Weights of a small mixture-of-experts language model, trained from scratch on English Wikipedia: 64 experts in each of 14 layers.
Below are experts of layer 10 (counted from 0) of a mixture-of-experts language model. Rows are named down (a neuron's output weights, with its number) and show model dimensions 0-39. Each number is 500 + 40 x the weight over its row's rms, rounded and kept within 0 to 999. Numbers have three digits each.
Before each expert's rows: a language model's description of what the expert responds to; "comes before" lists some tokens at least twice as common just after its tokens as in all text. This comes from a sample of Wikipedia text that the model never trained on. Tokens count by the router's weight.

# expert 24
Digits after the decimal point in coordinates and statistics, such as 40.01-8, 86.-1, plus direction and position words like north, part, end.
comes before: "%", " of", "0", "7", "′", "6"
down0:578467378545581441393556504455477439458495468526543492457514501524485478497555497450504501434545494488496513493550507534

# expert 1
Capital-letter pieces inside acronyms, call signs and codes, often in tables, such as WPHB, ITF, NEAT, LPDDR, USA.
comes before: " |", ")", "S", "E", "O", "P"
down0:415589572554526515534498506526532431500491552473498472587564530515478432499497475452510466561485452513471458517493528560

# expert 46
Base verbs and verb endings following to, would or not, e.g. to look, would see, want, find, prep(ares), sett(ing).
comes before: "ed", "ing", " the", " to", " a", " that"
down0:496486493525382504464469551538469556532465498615566473524534511515431465508406506561592476494465490459515552581427531393

# expert 43
Pipe separators between cells in tables of headers, votes and stats, plus determiners and conjunctions like some, those, or, which.
comes before: " ", " —", " +", " −", " %", " Votes"
down0:480529497513529510508464491547441419492536562535478460553513508470517496474464424498496549511454438499514507501523497453

# expert 37
Final words or endings of proper names and taxon names: Stadium, School, County, Symphony, -idae, Polyphaga, Territories.
comes before: ",", "\n", " (", " |", ".", " in"
down0:505473510472519467458476540473436532556482510496509542469464503485534504502507485511507506511495474425433483507509501454

# expert 31
Digits inside years and numbers, mostly the 0 after 2 in years like 2013, 2020, plus table numbers and IDs.
comes before: "0", "1", "2", "3", "urity", "ret"
down22:507477499483475504501458485501509508516563496526506535482534384555523466579462516462437550576471484481527453504453545468

# expert 7
Commas, often with closing brackets or quotes, ending a clause or list item before and, which or but, as in "studio, as".
comes before: " and", " which", " but", " the", " he", " a"
down0:463434488515433426504519523434525494473554447553480452510472464450471486486495581470515446479509467495451447520502535526

# expert 56
First digits of four-digit years, especially the 1 or 2 after spaces, dashes, or pipes, such as 1-980 in census tables, 19-89.
comes before: "9", "0", "8", "7", "6", "5"
down0:433449520554453481494486478526535555554497432432471510504499598551493492506613474532518494508430507472459538475466445453

# expert 6
Pipe separators between table cells, plus dashes, semicolons and colons splitting list or infobox fields, such as Speed Racing |, Born:, - Viv.
comes before: " ", " L", " —", " N", " T", " S"
down0:442589550479443490501473518519495467547555474468526454450510524486546522623455447518492535477482445492454531489569535485

# expert 51
Hyphens, en dashes and spaces joining numbers or compound words, such as 2009–10, visa-exempt, Inline-4, decimal points in tables.
comes before: "1", "2", "3", "6", "7", "0"
down0:461555510564474556495526539520576482494539580486500404500506471463499534486505515474457556473584540525513433476560463496

# expert 58
Final digits of years like 2019 and 2008, closing parentheses in tables, and country names such as Canada, India, France.
comes before: ",", " |", "–", "\n", ")\n", "."
down0:494501522469497558571440489495511517486520492470508398458395465455516524452530532492497488537495432480487516543527460570

# expert 0
Single digit pieces inside numbers, especially day-of-month digits, table statistics and scores, such as 3|1 March, 16–1|2, 1|9,150.
comes before: " |", ".", ",", "–", "%", "0"
down0:491465576487488518486431529406498504438442483464536504470539490519562458466566544483535541514572459509499458600496508546

# expert 5
Plural and abstract noun endings or whole plural nouns, often before "of" or punctuation, such as reviews, jobs, restrictions, players.
comes before: " of", ",", ".", " and", " in", ".\n\n"
down0:492509530539469494523528463541528468496480605542470461433480485527505483460505550525492502510462524499567445567502512574

# expert 41
Opening parentheses and quotation marks mid-sentence, and paragraph breaks after a full stop or heading markers, such as (PPA), "was.
comes before: "==", "The", "===", "In", "S", "M"
down0:526564527548427490512536419501497454561484547567470565496364564485488467477463428468501582431502488519508506496490499514

# expert 22
Main verbs in past tense or participle form after was, he or also, e.g. brought, received, played, won, used.
comes before: " to", " by", " in", " the", " as", " a"
down0:495489507491507503547482457497515506552459545473500490527520576440474451493531532492530606549497551499517439507545539565

# expert 38
Inner and final digits of years and numbers, especially the 9 after 19 in years like 1995, plus table figures.
comes before: "4", "5", "3", "6", "7", "2"
down0:475491522570536456528419445479459467536468543466445541531574530514499566522455515441521557454510474445522449500491536436

# expert 62
Leading digits of scores, records, measurements, and percentages in stat boxes and tables, such as 51–44, 6–4, 5.87 m, 4:09.
comes before: "0", ".", "–", " |", "9", "5"
down0:503423525534448543413490477458489484430543483411497501484465448457534540534495513484462522477480466464385492423425524460